From a checkpoint of a small mixture-of-experts model trained on Wikipedia.
Size: 9 layers, width 128, vocabulary 1315, 3.79M parameters.
Experts: 16 experts in each of 7 layers, a sigmoid router.
Training: a variant of Adam for the experts, 259M tokens, 7889 steps.
Below are experts of layer 5 (counted from 0) of a mixture-of-experts language model. Rows are named router (the router's row for the expert), gate (a neuron's input weights, with its number), up (a neuron's input weights, with its number) and show model dimensions 0-127. Each number is 128 + 24 x the weight over its row's rms, rounded and kept within 0 to 255.
After each expert's rows: "gets" lists some tokens that make up at least twice as much of what it gets as of all text. This comes from a sample of Wikipedia text that the model never trained on. Tokens count by the router's weight.

# expert 15
router [152 121 106  89 101 165  74 134  99 105 129 135 132 122  95 131 110 180 152 155 117  95 127 114 116 131  86 151 157 139 142 136  93 141 127  93 137 120 150 137 155 127 122 160 115 118 116 136 133 144 170 158 165 131 151 156 150 111 133  71 136 132 138 119 118 111 119 178 144 132 138 162 116  98 160 112 153 124 132 144 112 125 187 106 149 137 116 144 137  95 179 127 150 119 110 144 127 158 135 131 130 108 124 156  89 127 109  77 198 130 151 129 113 121 154  91 157 100 145 136 140 109  93 151 139 168 120 139]
gate0 [120 153 117 149 162 152 130 126 105 115 142 140 116 125  84  79 179 122 129 136 145 122  98 138  89 178 113 137 143 142 121  63 135 129 114 143  88 130 113 154 166 119 124 121  74  89 115 120 139  97 108 117 119 142 129 124 151 103 107 107 122 129 141 143 127 105 105 148 146 154 124 157 169  89 156 117 132 135 148  92 144 126 167 166 102 156 121  93 172 139 150 149 137 110 104 177 126 107 110  89 110 117 149 100 124 151 135 173 157 108 127 119 168 153 112 128 132  89 121 145 104  79 109 119 124 127  97 148]
up0 [140  97 115  97 112 139  92  83 121 122 129 133 117 121 148 136 109 160 136 149 102 128 175 109 150 134 134 133  81 153 111  98 127 121 138 141 175 122 170 139  91  79 147 151 133  79 124 113 169 121 176 154 120 123 130 113 108 135 126 146 122 106 158 143 126 153 134 125 142  93 157 142 150 163 140 130 114 114 164 123 111  78 114 165 149 155 125 144 100 144 157 152  96  95 169 144 159 119 144 116 144  67 113 142 109 130 117 128 156 168 132 110 131 154 151  91 176 113 103 117  92 131 129 121 145 138 113  81]
gets: "in", "g", "i", "u", "ol", "is"

# expert 7
router [ 89 144 129 117 134 124  77 125 126  98 157 132 144  80  90 147 146 136 128 133  89 119 156 113  95 163 107 151 163 127 136 110 142 108 119 127 157 140 150 155 151 134 140 149 125 125 157  84 109 155 148 148 113 107 132  77 168 124 155 106 124 127 136 165 117 123 151 195 120 109 115 117 166  85 170 107 156 111 149 159 132 123 155 116  72 156 110 122 160 149 135 142 156 130  99 156 154 112 136  97 171 133  95 153 102 153  99 109 161 145 110 137 121 106 138 136 126  70 130 147 126 138 103 127 116 132 102 130]
gate0 [ 95 137 144 153 146 150 140 150 110 130 111 122 110  96 106  99 157  90 139 137  95  90 139 133  99 176 126 155 149 117  93  53 120 116 131 141 116 133 140 116 166 119 116 124  91  76 156  84 120 121 107 112 111 131 138 117 121 121 152 115 111  68 116 143 162 113  77 158  83 117 104 155 158  92 143 123 149 143 134 111 139 119 124 123  72 126 107 108 156 131 152 105 106 155  84 164 142 115 112 101 138 113 107 106 144 168 133 130 147 133 111 129 125 139 124 101 131 116 115 167 116 124 130 125  92  83 101 149]
up0 [202 102  89 123  98 120 113  99 126 136 139 143 147 158 136 127 150 130 116 117 146 123 153 152 164  95 115 121 109 170 146 137 130 123 142  96 133 121 153 131 117  71 123 121 138  93 143  99 151 115 139 141 130 120 118 163 124 149 144 140 132 129 151 117  90 124 130 118 154  96 171 113 180 136 128 135 108 131 186 100  84 119 102 146 125 141 127 142 128 119 141 135 127 135 168 147 156 143 158 137 116 104 126 106 109 116 133  94 183 174  89 134 114 180 121 133 142 126 163 108  87 175 164 129 132 143  96  86]
gets: "ar", "ing", "y", "ad", "en", "an"

# expert 3
router [ 97 170 135 130 176 194 147 165 140 102 143 130 118  78 108 139 127 134 136 143  97 107 137 148 118 172 115 124 130 115 114  74 138 129 135 154 124 116 136 135 112 104 124 119 109 126 140 118 101 148 188 159 170 103 128 115 153 133 118 137 161 105 130  95 101 151 114 112 119 135 145 127  86 154 122 124 141  91 102 149 126  88 151 169 134 105 122 147 146 132 143 139 106 146 123 147 155 165 128 123 150 150  83 168  85 126  75 119 198 159 122 158 104 154 119 104 131 128 110 129 116 122 144 116 127 131 161 113]
gate0 [133 165 124 140 156 134 138 160 128 131 137 116  94 145 137 145 148 124 147 133 105  67 152 142 140 186 137 149 133 140 113  58 141 134 113 138 128 170 161 126 121 118 150 142 122  78 121 133 111  99 107 136 125 147 105 157 162  95  76  95 163 124 141 145 126 152  74 137 126 106 116 132 131 117 133 163 195 117 104 144 130 115 140 150  91 123  84  95 142 129 137 121 112 129 125 164 165  89  92 123  92 119 117 167 121 146 125 140 119 165 126 122 148 142 148 137 123 128 155 129 152  85 157 148 154  99 130 102]
up0 [164 103 121 115 117  95  98 116 126 127 198 151 126 120 149 138 118 155 154 168 124 160 137 134 124 169 171 137 132 183 112 128 115 138 130 106 140  85 111 109 117 122 181 107  97  85 143 104 140  97 139 141 115  91 116 113 131 109 123 128 151 124 153 121 132 139 142 120 105 145 160 104 146 124 134 120 127 115 160 135 121 111 122 174  85 189 131 154 139 135 155 132 129 137 148 119 128 140 151 110 115 110 138 122 123  94 152 131 187 129  76 110 135 173 119 124 102  94 132 120 105 180 121 155  93 166  97 108]
gets: " of", ",", " and", " |", "-", ":"

# expert 5
router [124 142 128 107 140 156  86 142 134  92 168 112 112 121 119 166 120 123 127 130  73 122  87 175 115 137 119 165 130 143 158 127 109 147  92 120 134 133 143 110 151 111 106 118 109  95 112 163 136 184 162 156 144 109  95 158 122  81 155 109 147 128 170 106  83 146 130 136  98 107 164 164 110 120 124 137 159 104 129 150 136  83 174 110 147 154 125 128 177 110 181 115 125 127 115 163 118 141 127 124 109 139 110 120  99 145  94 123 177 148 125 139 121 102 131  88 121  95 150 132 130 106 104 134 116 153 104 144]
gate0 [103 127 123 173 132 130 101 155 146 130 141  93 106  98 112 105 163  77 129 114  78 101 111 176  97 172 121 152 148 107 108 111 133 159 109 168  76 127 173 129 167 126 113 112 101  69 136 144 133 109 111 160 125 140 106 133 132 102 107 143 116 138 122 127 131 144  94 136 101 113 103 146 164 145 128 146 145 106 145 157 123 114 172 125  85 153 109 103 155 137 147 116 175 152 109 174 127  86 125 105 100 120 137 126 108 141 105 146 131 118  82 110 130 175 143 130 120 123 153 123 141  92 133 138  97 124 115 134]
up0 [178 126 139 132  84 132 103 117  76 125 160 129 131 127 151 103 130 162 131 161 154 140  98 122 191 127 169 142 117 138  85 133 120 107 129 113 133 110 106 129 158 121 106  82 130 103 143 119 171 112 145 171 116 112 152 144 134 151 103 133 142  91 160 135 144 149 106 108 114  98 142 151 142 144 135 113 143 126 150 136 130 129 119 156 139 137 145 168 105 116  94 144  98 112 201 114 114 151 132 136 126  96 116 147 112 108 160 125 179 171 142 146 134 181 139 111 116 123 173 102 113 162 116 105 146 158 123 162]
gets: "\n", "-", "e", "re", "|", " b"

# expert 9
router [133 142 158 116 146 131 127 126 149 129 164 123 123 134 102 109 128 128 133 145  96 127 138 109 102 135  72 151 146 116 171 148 107 137 146 113 112 134 169 138 120 149 165 152 120 114  89 111 112 138 108 126 107 175  82 141 145 123 109 156 152 140 159 157  92 112 129 152 114 132 108 148 141 146 163 123 121  87  78 165 114 123 154 150 132 191  72 124 123 153 165 102 149 133  86 137 134 120 118 106 111 112 150 179 120 112 101 114 163 138 136 152  97 151 120 113 144  99 133 119  62 145 147  96 150 145 164 106]
gate0 [ 92 155 125 170 110  89 123 174 144 121 109 117 105  98 130  90 146 121 110 140 124 109 116 138 104 180 158 130 130 115 120  92 122 132  97 172 115 162 131 113 163 103 139 146 108  91 115 117 116 113  95 125 115 161 150  98 112  64 146 130 122 130 112 140 105 128 117 162 119  91 177 127 180  92 159 145 109 113 119 147 142 131 142 110  88 138 133 113 114 130 155 136 122 141 127 166 101 126 130  94 125  75 120 148 138 132 124 150 115 108 101 137 154 151 146  95 138  79 126 134 110  85 129 100 113  62 122 133]
up0 [135  89 119 138 114 156 109 146 103 112 123 112 181 131 158  93 117 172 153 137 150 153 104 154 195 104 169 124 116 179 112 147 111 139 140 126 109 112 122 112 130 131 151 147 140  91  99 106 189 116 162 150 128 108 132 162 101 120 137 139 121  91 154 156 131 107 116 113 134 140 133 137 137 159 131 117 102 137 158 131  97 130 102 147 172 175 121 131 132 132 136 122 123 113 140 105 186 135 136 138 127 100  81 137 162  99 147 110 161 129 130  93 132 158 120 164 113 112 143  79 103 168 172 131 117 133 127 121]
gets: "s", "k", "m", "d", "am", "f"

# expert 0
router [103 127 143 133 120 132 130 166 122  62 146 136  98 144 114 187 155 140 118 143 110 115 120 165 102 112  89 143 159 109 132 118 133 110 123 142 117 149 134 124 167 153 143 142 153 117 117 111 120 143 139 142 104 117 148 145 157 111 168 114 146  97 115 131 121 168  79 147  75 100 122 142 161  94 178 124 142 134 100 110  98 140 157 162 114 175 136 120 125 130 176 130 152 105  99 120 131 123 144  96 121 145 109 131 102 156  84 100 114 134 112 144 107 153 145 134 108 105 129 178 135 161 101 180 126 148  85 106]
gate0 [109 155 129 181 126 119 143 175 149 110 146 111 109 146 148  77 137 117 159 115 121  75 130 105 108 148 126 142 139 119  85  95 119 154 103 141 133 130 125 155 124 111 107 120  72  97 126 115 166 151 119 113 137 174 106 127 111 137 113 114 137 123 117 126 140 116  60 137 135 142 145 149 151 101 132 174 147 130 122  93 134 118 133 132  64 173 105 109 138 116 132 125 159 120 104 167 120 107 111 141 109 103 131 119 136 152 140 146 139 129 102 106 180 157 129 141 117 109 107 140 134  68 185 133  98 101 102 122]
up0 [168  86 120 103  68 142 125  90 104 134 117 173 163 120 115 114 136 169 132 126 130 131 144 144 154 148 167 136 129 122  88 114 114 140 146  95 131 115 141  97 127 114 153 115 134 110 153 136 162  92 140 158 136  95 125 114  67 134 133 118 124 114 138  95 121 141 140 128 157  89 173 151 146 153 131 120  88 107 152 137 109 109 101 147 146 158 129 146 129 107 137 150 114 116 180 131 132  71 133 133  82 106 133  95 131 136 140 125 161 136 147 112 131 132 115 124 152  79 182 100  88  97 148 110 128 157 116  92]
gets: "en", "ot", "on", "ain", "our", "an"

# expert 14
router [135 136 120  94 143 144 138 122 160 135 148 107 185 124 123 158 132 117 120 159 132 151 143 117 117 136  87 130 178 112 142 150 104 136 142 117 111 134 150 110 179 163 126 103 145 147 112 130 113 138 112 131 139  84  89 112 155 141 135 145 114 106 164 144  74 114 176 129 128 120 146  91 147 117 123 153 147 116 108 137 115 130 147 167 136 133  78 143 106 108 133 142 129 131 131 143  96 124 142 151 176 145  84 114 147 125 112 118 167 125  84 141  59 139 137 133 156  92  71 144 107 159 135 104 127 179 154 104]
gate0 [149 133 128 193 148 151 124 100 129 135  98 119 124 122 162  77 151 116 128 122  93 117 138 145 122 181 146 137 149 160 111  84 136 132 134 107 128 114 162 124 139 144 117 145  96 101 106 136 112 154 118 122  92 132 129 130 130 143 132 138 109 104 129 128 112 158  66 132 102 124 123 151 150  70 144 157 137  87 104 115 170 132 140 147 115 171 110 153 146 138 146 168 178 134 132 184  97 120 107 122 103  85 128 100 133 165 123 150 112 131  81 132 156 150 136 143 164 129 109 145 135  99 139 149 162  86 124 147]
up0 [160  79 122 124 110 127 100 123 102 115 120  99 120 152 127  93  91 133 132 142  99 122 146 117 167 133 135 181 132 116 129 102 120 141 124 122 140 121 144 127 113  85 161 106  94 111 154 116 160  86 152 151 157 126  98 148 129 149 109 121 161  95 116 116 178 127 107 129 112 112 157 146 120 170 145 132 136 125 163  91 106 100 127 197 112 151 142 145 128 172 107 145 117 134 167 146 156 121 125 157  97 126 107 121  99 107 110 112 164  73 107 126 124 158 115 129  84 100 165 101 106 168 164 114 113 137 139 111]
gets: "t", "h", "m", "l", "p", "ch"

# expert 10
router [105 130 124 136 123 151 123 150 168 137 131  65 109 108 167 136 127 106 116 162  99 130 102 163 126 151  96 134 145 132 151  94 103 113 144 103 129 117 109 117 197 142 169 146 118 142  91  84 108 113 158 131 154 105 116 162 141 142 184 157 144 128 141 113 125 166 147 152 129 107 130 169 113 127 144 121 114 120  69 142 101 163 147 122 102 127  80 167 154 124 136 121 140  91 108 166 142 107 109 133 135 139  98 131 145 117 105  92 136 140 123 122 121 155  92  99 122  80 129 157 132 139  88 130 100 148 124 118]
gate0 [140 145 131 151 151 125 138 157 102 134 147 113 153 145 148 132 136 107 136 100  92 106 140 102 100 161 121 140 118 134 109  73 139  92 152  90 113 142 136 124 142 119 128 174 107 128 147 131 132 131 134 133 154 139 103 137 125 106 131 138 144  95 120 117 168 148  46 164  74 129 116 148 163  99 145 128 117 136 130 168 137 154 166 132  74 150 109 150 145 142 137 142 123 157 125 188  97 102  99 132 100 125 117 113 148 142  97 155 136 114  61 117 146 156  98 110 145 116 129 178 156 114 160 111 104 126 119 134]
up0 [140  76  92 130 112 116 118 108 100 141 149 103 143 177 128 113  94 113 142 161 125 139 160 173 180 152 139 104 133 180 130 130 127 116 102  77 140 112 130 147 152 102 153 112 122 104 126 148 145 106 168 140 133 130  98 150 137  81 112 125 163 121 142  93 139 118 170 112 174 129 117 151 136 129 134 128 161  95 155 108 131  99 112 149 138 136 108 140 135 100 157 147  99 142 136 136 137 105 101 160  88 136  86 132 129 127 133 123 196 160 113 101 142 136 137 134 115  76 153 119 128 100 110 131 125 184 119 123]
gets: " M", " P", " S", "A", "S", " R"

# expert 12
router [122 147  94 155 103 160 145 159 126  90 143 100 108 129 116 157 176 145 134 157 104 100 124 164 118 143 129  76 150 122 125  84 139 126 170 131 101 135 101 126 170 136 127 179 108  81 125 125 106 135 136 159 146  86 135 144 153 130 124 100 133 125 148 126  90 133 117 144 135  91 137 121 166 111 141 117 142 119 117 148  86 143 148 132 141 147 128 125 135 106 156 125 145 137 139 148 122 148 115 116 123 134  85 143 133 147  51  91 128 164 124 145 122 139 126 121 154 129 130 187 139 161 119 202 119 103  93 115]
gate0 [136 119 139 177 143 125 144 117  96 140 147 108 132  88 136 125 167 138 129 114 133 103 110 138 104 151 136 132 129 147  68  72 104 146 126 129 107 149 141 142 148  91 143 150  98  77 144 112 117 121 113 108 125 105 155 106 135 112  99 137 147 144 157 157 105 159  65 157  93 110 152 147 144  95 156 146 129 110 129 144 147 140 131  94  65 144  97 122 161 129 121 132 147 142 106 192 110 122 134 121 110 143 132  97 150 135  78 179 136  98 111 107 142 145 129 140 132 120 154 151 142  83 135 147  91 109 117 132]
up0 [149 101 110  94 117 157  99 101  69 154 116 161 166 148 129 126 125 130 124 144 152 107 158 155 174 154 149 159 110 141 135 110 151 147 103  92 125 122 139 102 110 120 131 119 120 116 133 119 170  99 187 114 131 113 124 116 107 119 124 140 141 110 163 125 173 132 156 124 138 100 140  97 150 173 114 141 126 126 138 148 105 118 110 175 123 134 104 157 104 116 127 168 105 124 176 148 150  86 147 169  87 108 108 116 113 129 190  77 157 126 133 125 135 139 143 135 125 109 123  68 113 155 148 117 130 157 133 127]
gets: "it", "in", "l", "el", "er", "et"

# expert 11
router [148 125 136 175 138 143 149 141 103 132 152 116 119 153  82 175 147 130 145 134 126  70 125 102 123 161  93 114 141 115 118 108  95 144 157 157 150 124 121 141 154 128 141 141 117 119 114 114  66 108 163 130 143 119 136 160 155 125 117 136 100  96 129 127 147 107 113 169 136  94 164 105 125 116 121 154 166 130  58 129 105 119 160 119  91 159 102 159 151 144 116 121 159 127 103 162 101 140  88 116 129 143 141 132 108 131  81  92 120 141 149 180 133 136 129 111 151 118 123 179  98 155  94 118 140 132 102 101]
gate0 [130 148 135 173 125 130 162 110 132  94 141 124  79 104 137 100 124  65 151 142 123  99 138 120 133 172 115 160 149 175 121  74 137 112 136 131 142 159 160 131 139 114 139 135  97  89 150  86  87 118 128 135 128 105 140 136 122  89 114 118  92 126 116 134 141 126  74 153 130 131 143 144 142  93 147 120 163 118 130  98 172 105 133 110  63 136  96 124 154 131 164 121 166 151 140 151 117 123 135 111 113 110 115  92 128 166 139 177 150 123 115 114 142 192 109 111 108 114 142 144 136 118 160 117 113 109 120 135]
up0 [114 101 120 133 107 112 104 115 142 127 137 134 120 153 114 117 128 157 133 176 150 159 161 156 149 151 180 127 129 153 128  96 110 122 114 104 116 110 137 141 129  88 138 117 108 104 160 112 216 136 151 147 174 136 122 132  87 133 145 125 121  91 129 119 124 112 148 128 108 137 125 113 158 160  94 105 130 108 151  88  98 113  88 191 130 146 123 146 119 108 105 139  92 120 148 135 130 103 146 120 115 135 108 101  87  72 124  88 160 148  95 109 110 107 111 132 102 115 156  87 123 134 180 118 131 141 129  97]
gets: "ed", "at", "ent", "et", "ist", "est"

# expert 4
router [144 135 167 168 136 143 144 131 145 129 142 104 136 136 141 103 111  98 108 172  92 124  89 156 138 150  89 144 140  87 138 110  98  90 142 116 113  79 143 114 137 157 119 100  90 175 107 121 128 103 104 158 155 118 123 124 150 125 157 144 170 123 157 151 112 126 106 138 111 103  95 195  99 123 149 120 152 145 123 134 111 113 174 164 139 157 133 195 160 145 135 150 141  91  91 155 106 152 120 136  97 156 144 138 142 115  97 108 144 146  86 132 124 156 156 130 132  97 120 138 125 122 133 148 128 159 119 144]
gate0 [118  99 162 169 124 128 151 152 102 146 136  97 153 116 112 105 166 116 114 113  91  87 137 126  86 154 111 158 140 101  86  78 142 143 169 126 102 150 160 109 137 116 138 111  66 118 122 134  95 119  94 164  95 152 110 111 125 118 125 129 169 153 123 103 138 106 100 166  94 129 137 150 137  87 125 159 168 111 139 124 141 140 164 135  94 173 120 104 180 130 119 154 135 122 114 188 108 139 142 127 134 117 132  99 152 136 111 142 140 111  86 120 152 146 107 119 142 131 101 128 121 105 140 145 116 105 136 173]
up0 [152  86  84 115  98 111  95 102 136 122 140 153 134 139 125  80 118 164 148 160 117 102 118 117 166  96 139 141 111 132 118 158  99 155 150 109 129 109 158 118 147  86 117 143 129 109 160 140 154 119 135 100 134  98 131 117 131 111 140 136 135  88 153 127 139 133 113 155 117 112 148 137 133 140 151  88 138 142 156 124  94 107 126 154 133 148 152 134 120 141 166 100  91 137 207  89 192 150 132 174 134  90 129 120 101 120 117 101 181 148 102  91  97 103 124 149 152 111 107 100 105 151 126 113 108 125 109 141]
gets: ".", "ian", "==", "am", "I", "ish"

# expert 2
router [108 154 150 122 149 160 156 122 147  89 145  83 112 122 122 154 144 136  98 143 129 108 122 140 129 144  96 178 159  57 114  80 100 142 130 128 120 158 173 153 144 152  66 106 126 159  64 114 125 111 123 142 144  91 120 112 145 128  95 119 124 118 156 156 114 107 135 151 103 110 134  98 136 145 158 187 133 105 122 144 110 175 152 158 149 132 113 133  94 142 132 138 133 134 140 152 119 107 122 130 140 105 136 131 116 124 107  97 180 149  95 143 109 142 142 101 124 115 108 153 100 166 106 126 125 121 157 102]
gate0 [ 80 178 138 154 143 147 148 135 124 136 156 126 127 151 126 122 167  85  96 162 108 100 130 132 136 150 135 147 138 117  79  60 139 146 133 108 118 121 123 133 125 104 108 121 105 121 112 119  99 120 136 162 120 142  98 125 122 110 141 150 111 101 151 153 138 140  51 151 134 152 137 118 139  81 110 117 108 100 138 157 136 110 150  96  88 130 113 104 129 127 159 131 148 111 129 167 114 105 109 119  83  93 120 107 125 149  95 153 133 140  77 141 135 164 120 126 167 102 131 156 125  57 159 122 139 112 104 132]
up0 [168  90 148 116 125 163 114 113 100 134 142 126 119 103 133  88 111 139 169 141 110 126 142 122 159 133 111 172 112 121 114 144 107 163 142 135 101 156 171 137 146  89 152 162 106 129 167 118 185  97 166 136 177 131 121 154 105 179 127 133 167 128 122 120 140 105 126 125 134 105 188 107 134 163 136 129 121 125 164 142  86  88 137 142 106 158 115 153  96 152 126 138 128 130 141 144 163 131 115 121 136 158 106 106 114 101 131 103 176 128 130  54 140 143 112 159 134 116 150  96 114 112 143 122 114 116 103 126]
gets: "e", " ", "le", "ce", " re", "t"

# expert 13
router [100 147  78 123 128 159 158 144 148 108 167  94 145 103 142 156 127 116 168 125 119 125 127 180 121 174 118  99 162 114 138  77 112  85 137 160 140 114 133 156 133 118 106 120 146 105 107 149 146 135 163 166 146 135  92 134 160  85 137 115 137 129 155 133  90 117 146 125 116  91 124 127 154 117 118 131 146  73 118 129 146  84 134 114  94 138 130 134 160  91 110 145 128  90 120 138 136 121 107 107 169  81 100 124 140 137  87 102 167 107 127 135 107 148 106 109 128  82 144 138  86 105  94 145 140 124 128  97]
gate0 [133 142 124 169 109 137 142 136 105 131 133 150 114 128 141 141 150 117 147 138 104 141 121 155  99 178 130 126 156 115  88  77 125 112 132 104 150 111 169 128 152 133 102 162 102  75 117 112 100 119 122 162 140 149 142 116 140 108  97 125 132 113  94 132 119 136  91 144 130 140 101 177 178  98 157 168 156 103 120 142 154  96 147 126 114 143 131 110 172 122 135 124 141 126  97 144 108  80 119  67 138 122 154  92 108 171 110 167 112 114 105 133 151 181 133 131 167 106 125 146 126  89 124 132 124  99 139 176]
up0 [129  84 112 116  95 138  99 135 127 150 150 138 148 132 102  78 124 152  97 167 144 103 120 131 158 121 150 129  94 174 146 107 133 123 144 131 102 119 149 133 133  73 170 105  92  90 162 123 173  96 152 146 146 120 109 139 128 119 140 172 130  98 131 135 155 136 137 116 120 107 167 112 118 144 136 110 124 138 157 118  88 110 131 192 108 155 112 175 101 161 160 135 105 104 161 158 144 158 133 137  98 124 106 108 138 146 114 121 190 161 145 112 157 109 149 137  94 134 137 112 121 130 114  95 109 155 103 137]
gets: "ro", " ", " pro", " s", " n", " h"

# expert 8
router [123 110 140 139 149 163 132 141 145 170 112 125 140  85  88 112 160 119 100 161 151 133 137 158 105 176 137  79 126 139 148  90  93 109 152 109 137 161 124 106 170 131 156 127 165 110 133 128 114 148 146 136 147 120 124 133 169 104 140 106 110 114 143 154 103 159 143 158 106 136 133 127 107 109 143 123 145  85 115 129 119 102 122 153 134 137  62 139 164 114 136 132 144 151  92 167 106  97 119 138 115 133 140 146 147 106  40  95 163 155  77 171 118 107 133 123 136 112 126 131 115 128 130 112 134 130 145  95]
gate0 [109 147 137 150 131 119 149 143 141 127 115 138 131  98 138 121 161 116 129 126 117  96 119 129 128 179 132 137 150 138 115 121 119 156  98 154  74 167 133 114 149 132 117 139  84  62 123 117 153 120 102 171 105 106 136  88 127  78  89 130 102 129 123 107 161  79  97 147 106 111 159 166 141  99 139 170 163 143 150 167 135 123 142 129 101 153 110 105 150 141 128 130 110 115 123 186 107  77 125 112 147 152 127 107 144 151 150 166 138 127 100 112 155 141 127  99 113 135 106 137 131 102 117 101 102  97  72 135]
up0 [158 112 102  91  72 123 114 121 108 128 104 117 125 104 114 122 119 106 107 157 134 116 115 141 153 130 158 132 110 151 131 134 110 121 139 159 145 118 135 124 167 114  87 137 125  76 172  94 156  78 161 131 143 101 131 139 122  95 145 126 156 112 160 117 120 115 158 119 146 100 178 140 139 146 142 139 134 136 156 131  74 143 124 174 143 131 142 168 130 151 120 184  83 116 177 126 144 108 156 112 106 106  84 102 102 110 118  94 146 110 112 138 134 125 153 147  75 141 141  98 110 157 123 153  86 139 106 130]
gets: "ed", "ing", "ly", "ic", "er", "n"

# expert 1
router [112 136 112 141 119 189 129 167 133 122 163 127 143 122  99 130 140 131 111 128 130 111 114 131 128 146  76 126 140 111 166 115 142 146 136 159 115 117 132 111 158 105 162 111 125 133 119 125 148 178 114 164 151 106 149 165 161 133 157 140 144 104 118 145 132 138 101 156 150 135 174 139 126 137 139 142 111  87  97 130 140  65 174 111 140 138 145 151 121 118 155 154 141 121 130 140 101 153 125 172 154 120 119 129 157 140  89  99 114 162 141 164  76 127 156  70 151 120 140 190 119 150 124 100 140  97 172 131]
gate0 [120 148 113 160 134 101 118 149 111 125 118 124 139 122 121 132 152 111 167 125 122 126 104 125 127 200 117 167 130 126 119  89 155 135 103 122 128 169 145 127 132 153 112 116 104  87 139 112 124  82 100 123 134 146 139 124 137  87 109 102 120  94 125 130 132 141  89 159 127 120 103 161 172  96 124 136 144  95 126 145 154 132 153 142  95 150  99  91 172 123 157 157 114 171 133 160 104  65  98 121 157 148 129 108 146 137 147 154 135 124  51  90 141 138 135 117 130  83 151 128 110 110 130 107 122  81 120 108]
up0 [160  84 100 136 124  93  78 112  95 146 126 122 124 158 100 130 108 181 148 136  98 132 121 175 163 120 141 153 134 179 156 103 128 148 126 125 147 140 144 110 126 105 156 141 147  96 153 105 174 131 150 115 108 143 123 116 127 151 113 168 171 106 126 122 135 128 133 132 121  95 146 133 150 147 129 124  99 147 148 118 112 119 107 126 178 148 136 164 126 135 122  97  95 134 158 120 177 144 142 154 119  86 105 103 116  96 137  97 187 142 116 127 131 172 143 108 114  96 138 108  75 152 120 148 108 162 102 102]
gets: "a", "i", "u", "o", "an", "on"